Experts of a small language model: 8 picks a token.
Below are experts of layer 5 (counted from 0) of a mixture-of-experts language model. Rows are named router (the router's row for the expert), up (a neuron's input weights, with its number) and show model dimensions 168-223. Each number is 200 + 30 x the weight over its row's rms, rounded and kept within 0 to 999.
After each expert's rows: a language model's description of what the expert responds to. This comes from a sample of Wikipedia text that the model never trained on.

# expert 5
router,225,181,277,216,176,226,165,152,169,225,241,188,250,189,231,245,193,141,252,248,211,161,154,213,215,154,215,248,199,230,218,178,189,220,135,275,146,194,201,178,201,185,184,205,173,196,225,162,221,194,165,200,178,209,174,194
up0,217,203,212,217,239,259,185,148,196,235,196,170,233,221,198,231,182,173,226,197,201,212,214,146,269,209,183,238,225,221,179,234,156,230,231,174,201,227,174,225,143,185,204,257,266,218,169,204,210,198,140,189,233,192,191,194
up1,194,179,222,211,260,174,218,177,190,226,177,212,177,186,182,182,227,175,142,224,200,147,226,226,147,212,227,208,155,224,203,139,188,188,182,209,198,159,223,175,245,227,205,178,144,252,207,219,187,251,228,234,193,162,195,224
up2,228,212,239,246,190,176,203,211,204,217,227,217,191,171,197,194,230,168,196,225,169,141,167,171,163,254,229,196,208,227,244,194,152,223,133,198,209,214,200,181,146,231,214,147,182,218,234,235,143,244,211,235,223,207,211,213
up3,172,182,215,227,232,133,191,216,220,240,235,193,163,167,145,165,208,188,185,193,203,180,139,233,213,190,275,215,223,228,223,138,160,165,182,206,200,173,194,205,196,215,203,195,200,172,210,201,253,222,178,226,220,203,192,193
up4,166,243,197,188,235,228,196,188,191,190,166,150,193,210,201,152,239,202,180,233,219,218,161,199,193,174,223,182,248,200,271,228,235,250,217,213,168,213,259,218,163,194,173,225,180,180,187,164,196,235,190,200,232,193,204,209
up5,216,188,193,246,191,178,214,147,202,170,191,182,198,226,233,202,165,194,228,199,200,219,160,210,192,228,233,209,181,215,182,181,140,204,184,196,165,213,156,147,175,206,182,149,174,224,240,173,176,204,185,148,238,208,199,195
up6,230,193,199,223,202,207,208,189,197,204,179,161,225,217,200,144,172,234,178,228,204,240,194,248,202,241,183,195,207,210,213,195,198,155,128,189,209,252,158,175,225,148,162,166,203,218,208,189,180,258,231,179,156,185,221,174
Description: Machinery and technical nouns

# expert 1
router,191,242,213,188,183,190,233,145,181,186,190,247,191,193,175,218,273,200,213,231,207,205,224,201,209,167,232,232,261,192,198,196,205,195,156,194,207,208,202,190,219,195,177,232,177,198,144,133,217,245,183,267,206,215,214,218
up0,176,249,203,176,198,148,136,169,140,115,211,210,218,212,209,196,160,194,119,251,189,173,169,230,200,196,165,191,201,183,288,153,206,207,199,145,249,173,197,142,109,138,228,224,230,217,179,183,202,206,204,213,198,197,207,256
up1,192,237,258,189,161,231,230,231,244,185,263,226,190,198,206,182,224,253,248,188,194,173,214,201,157,147,207,210,242,238,180,259,194,209,180,223,228,231,175,197,167,222,206,210,213,183,166,238,176,198,160,219,169,175,177,189
up2,172,184,151,141,121,222,229,167,233,193,218,190,194,202,211,177,233,160,233,251,238,198,167,169,234,178,179,207,172,157,195,212,115,186,162,186,183,183,205,193,187,238,148,175,208,180,215,166,189,164,160,200,205,168,206,193
up3,196,194,222,251,202,170,202,211,270,177,224,174,221,194,162,176,168,196,189,192,230,143,211,140,243,163,185,203,204,195,155,200,139,189,199,221,218,136,180,200,191,211,212,251,238,201,184,205,187,168,157,182,162,195,185,129
up4,194,212,240,269,197,222,185,244,175,173,184,211,261,198,207,209,211,180,209,191,207,182,189,142,180,182,216,171,184,225,195,224,223,217,170,275,184,203,183,172,249,215,213,236,224,198,212,170,214,230,197,246,234,232,174,192
up5,199,167,180,241,232,191,197,233,175,196,180,230,217,235,196,191,257,217,231,218,229,210,179,201,168,216,244,189,244,228,209,177,164,204,204,221,208,222,202,185,217,224,248,152,239,193,165,212,167,154,209,230,229,189,240,177
up6,222,183,201,273,230,246,178,204,157,212,161,194,193,156,252,208,179,164,172,211,190,195,257,231,124,163,184,173,260,171,204,192,250,167,200,203,217,177,209,206,160,201,178,201,234,210,260,174,256,235,241,194,231,182,227,239
Description: Name-initial capitals

# expert 37
router,202,220,205,184,234,230,199,193,274,142,145,219,202,195,154,224,217,251,225,134,182,218,146,242,202,203,168,191,173,183,225,181,168,233,156,204,186,216,231,192,172,208,226,217,200,213,181,188,173,227,190,180,131,226,214,198
up0,180,142,202,177,195,187,175,226,235,199,186,252,199,175,179,253,164,215,205,200,254,234,192,229,229,172,207,211,212,216,201,242,235,171,271,186,200,174,205,194,219,211,248,176,165,205,169,184,188,188,184,182,156,186,195,168
up1,133,200,179,231,162,238,198,187,230,179,156,139,219,246,226,214,176,214,235,197,193,203,198,203,201,171,222,215,221,241,176,229,207,225,205,175,192,209,208,234,238,174,211,213,213,173,218,195,97,214,264,238,185,192,200,186
up2,203,206,197,208,173,231,191,172,101,275,183,220,233,219,201,140,211,165,199,253,174,206,206,234,196,219,238,187,233,207,217,165,137,224,185,251,211,171,187,191,105,158,168,222,191,115,224,227,167,189,249,132,161,179,180,232
up3,208,180,220,213,225,219,205,174,202,213,230,193,183,253,235,222,224,184,169,186,221,210,186,215,152,151,204,183,200,207,218,219,194,150,199,202,182,196,177,179,204,238,211,204,210,210,176,224,265,312,186,176,198,185,211,222
up4,209,197,193,225,234,169,213,165,213,152,198,204,281,217,225,216,213,178,178,162,234,190,185,218,222,168,166,118,164,243,165,202,220,206,260,208,203,223,179,196,215,192,156,132,160,214,241,191,181,184,177,173,237,195,185,193
up5,197,250,187,250,215,251,183,204,239,240,239,223,189,203,246,186,193,184,198,160,223,206,217,177,186,140,189,130,155,198,166,191,177,184,256,189,200,225,170,197,189,195,236,242,223,201,225,218,172,152,208,198,189,207,221,243
up6,178,163,210,189,225,194,216,206,176,132,180,226,186,166,200,219,217,172,174,169,192,213,264,205,206,183,169,171,204,205,201,200,230,176,216,165,194,205,220,187,252,171,198,182,246,181,222,193,270,274,185,166,211,204,197,190
Description: Clause-ending predicate words

# expert 40
router,220,134,171,185,190,188,175,186,225,158,189,178,156,210,220,199,211,207,223,161,220,222,196,159,218,223,233,242,154,118,211,245,203,195,243,206,234,205,265,151,238,215,205,228,222,182,289,157,178,235,244,204,219,165,231,217
up0,194,233,140,180,217,276,242,215,209,199,256,214,181,194,178,170,291,144,179,175,190,158,210,187,202,210,211,204,212,222,148,192,190,232,191,256,187,152,170,189,177,194,223,171,210,214,200,179,135,197,182,262,193,206,219,211
up1,190,165,246,224,207,206,180,152,155,208,176,229,223,197,224,161,174,199,188,203,227,180,257,202,191,236,212,203,158,220,192,232,207,235,147,187,267,189,246,202,158,182,184,203,215,223,199,199,153,237,183,163,243,206,205,211
up2,202,163,196,220,205,154,141,183,159,207,105,255,250,205,249,182,189,188,157,242,233,213,171,224,123,250,246,178,200,181,198,207,247,222,166,189,224,197,214,208,214,150,235,190,219,199,135,253,165,202,210,198,161,238,184,142
up3,191,151,208,279,170,166,178,223,194,192,264,247,223,235,186,207,242,210,190,208,199,144,241,186,153,207,148,199,163,169,180,189,216,205,242,182,161,237,207,191,216,188,159,169,202,201,237,249,204,233,157,215,243,232,232,232
up4,231,151,213,292,252,178,224,189,186,219,215,167,227,175,244,180,192,192,141,196,170,150,214,180,258,167,204,174,198,171,188,177,215,284,213,160,208,170,202,140,147,130,195,217,198,209,199,204,234,210,216,209,221,242,220,201
up5,194,162,220,212,189,200,238,234,231,209,212,180,161,195,208,206,184,264,178,212,222,210,189,135,192,196,180,171,144,178,219,171,150,218,214,168,244,194,195,140,227,170,220,212,248,188,198,165,147,185,258,239,165,195,185,221
up6,190,186,177,217,243,246,228,202,171,206,238,240,174,179,193,205,209,189,156,169,204,168,214,186,209,184,157,150,206,199,173,212,161,255,224,205,209,186,141,189,205,152,225,207,250,220,247,242,232,303,222,224,198,223,194,208
Description: Numeric table cells

# expert 56
router,167,233,210,251,179,204,185,184,218,210,152,187,177,207,195,170,217,222,221,227,185,239,186,173,230,209,167,210,148,137,197,162,236,203,217,198,212,210,200,207,215,231,150,194,171,210,189,222,190,193,263,209,235,181,217,194
up0,149,189,225,195,202,211,212,185,196,151,166,200,220,179,184,163,243,265,144,215,257,207,241,169,219,222,177,157,187,174,204,227,228,171,178,164,218,131,169,223,215,218,248,237,240,158,208,219,201,143,208,167,200,160,214,229
up1,217,232,218,179,233,184,250,165,178,173,197,164,190,255,210,223,188,227,165,194,182,228,167,217,196,201,196,197,156,172,209,246,190,206,202,239,266,213,240,191,207,222,187,195,162,198,187,218,220,237,184,194,178,210,151,186
up2,122,139,212,174,183,187,191,171,254,188,250,203,153,163,169,235,240,244,191,203,179,244,162,199,192,216,189,196,213,235,222,170,205,157,193,168,224,241,182,177,189,204,197,191,197,223,226,184,207,258,215,227,199,145,212,153
up3,208,157,189,238,215,214,204,247,163,229,187,217,218,176,197,189,203,191,224,206,184,221,180,142,188,216,186,207,155,228,157,214,228,237,218,209,197,152,190,191,199,138,198,172,220,244,213,254,200,201,214,141,208,161,203,183
up4,175,200,217,195,264,235,218,202,184,201,232,181,254,224,243,187,158,145,167,237,165,177,187,168,144,264,128,213,199,131,223,142,198,239,243,162,191,174,145,231,221,170,181,205,181,179,204,203,229,196,206,223,227,223,226,195
up5,220,207,171,174,210,206,222,182,220,193,195,239,204,259,154,178,193,226,230,179,226,245,192,162,225,204,226,200,207,225,208,217,182,220,221,258,185,235,217,152,202,196,234,225,183,235,240,174,239,165,184,205,154,245,197,182
up6,200,217,136,223,158,211,195,195,213,228,225,169,239,217,217,176,208,231,210,182,224,179,196,208,223,189,228,204,222,169,222,202,201,215,228,171,180,182,220,250,242,160,237,165,238,179,192,190,204,170,237,242,228,244,186,195
Description: Nouns in set phrases

# expert 9
router,214,217,219,222,166,188,198,210,232,232,209,136,174,261,203,194,256,214,216,191,221,196,219,228,196,187,223,215,217,213,203,143,204,205,213,172,217,184,161,207,222,148,176,201,233,188,208,190,166,258,185,213,221,247,182,190
up0,207,203,226,201,199,200,200,209,166,269,93,231,207,183,175,160,164,206,198,164,201,239,157,215,224,191,218,149,218,209,250,222,138,143,292,179,195,226,212,168,196,208,185,223,212,221,274,184,195,200,202,227,207,212,195,173
up1,169,222,205,189,219,216,241,174,165,231,226,225,158,171,172,203,234,200,236,159,187,153,201,238,170,187,249,139,227,252,167,175,209,139,253,221,204,184,206,231,182,159,238,197,219,169,208,264,208,210,192,237,198,194,203,231
up2,193,257,230,201,196,228,173,172,241,237,194,217,214,184,177,194,193,228,144,256,190,249,182,234,203,207,238,202,240,234,207,154,183,202,131,195,215,144,243,208,190,223,261,179,189,168,182,227,172,163,208,228,150,138,189,229
up3,229,158,160,204,226,185,190,161,198,186,207,240,169,237,241,167,216,244,201,229,232,229,244,227,175,229,189,217,194,209,153,187,172,221,165,184,202,186,190,198,186,193,195,170,207,233,204,176,211,247,208,220,185,250,188,186
up4,200,205,148,202,239,145,186,176,214,204,157,164,227,222,208,210,198,215,203,165,244,209,155,226,190,182,245,225,162,212,245,188,188,206,174,187,199,212,187,169,161,217,201,205,253,257,200,183,141,209,215,176,214,171,221,222
up5,241,146,153,243,183,242,183,164,212,183,189,203,172,222,236,219,187,199,144,175,189,157,186,178,183,172,181,135,258,241,217,201,169,149,189,180,205,205,202,189,224,195,222,207,200,190,193,226,242,153,190,206,156,223,179,231
up6,182,184,219,235,227,188,153,194,188,207,237,195,156,191,202,235,175,201,174,202,213,130,159,194,237,178,195,228,196,185,155,182,230,238,179,189,298,177,199,186,227,194,217,212,147,204,172,218,282,221,209,176,185,301,166,210
Description: Name-initial capitals, acronyms

# expert 20
router,210,205,211,267,141,195,148,234,190,236,220,218,200,239,160,220,242,183,222,174,154,179,216,186,155,219,196,238,247,244,218,207,226,202,212,149,246,153,240,208,167,208,256,135,237,157,158,182,193,144,213,234,198,200,198,199
up0,184,206,204,166,226,232,237,234,168,225,210,145,233,192,169,198,189,231,188,181,184,228,155,172,176,228,224,172,203,185,198,189,175,163,260,202,219,231,218,278,175,249,215,223,170,223,221,253,121,188,182,200,213,192,194,223
up1,190,219,201,201,188,204,253,227,194,280,154,203,199,166,170,238,208,202,258,200,199,222,249,136,182,247,235,206,235,221,215,232,253,175,124,145,179,165,203,241,227,162,212,180,206,186,204,181,194,220,204,208,204,189,177,249
up2,156,134,222,171,188,175,155,143,176,200,226,197,246,174,239,227,211,139,252,262,226,234,166,184,213,143,203,241,200,187,206,128,230,208,209,225,209,231,181,173,222,213,234,237,221,219,194,234,227,173,205,146,181,181,182,242
up3,199,204,215,325,232,246,220,172,160,205,166,173,237,208,181,232,213,208,175,204,219,167,198,217,153,184,148,159,241,218,135,227,217,259,198,186,240,152,160,226,168,196,200,198,164,202,203,180,218,226,183,209,240,158,190,179
up4,179,218,210,184,146,219,219,244,262,126,269,203,211,174,248,165,198,150,141,259,195,262,182,245,185,198,225,206,139,179,250,172,231,195,227,233,222,191,180,239,247,188,196,220,159,254,148,191,175,166,165,248,199,185,176,217
up5,203,190,218,225,176,130,256,200,141,196,221,188,163,129,185,198,216,205,226,196,185,222,199,170,275,216,187,207,238,233,202,204,214,202,228,223,242,167,173,124,189,238,189,219,195,195,217,212,226,182,202,255,241,197,196,211
up6,188,193,222,180,194,145,194,217,210,162,205,165,126,182,157,220,208,208,159,180,195,185,174,212,171,210,157,213,195,212,259,131,227,213,207,194,209,196,239,173,180,184,221,192,192,223,231,202,216,225,186,229,197,224,184,165
Description: Short mid-word syllables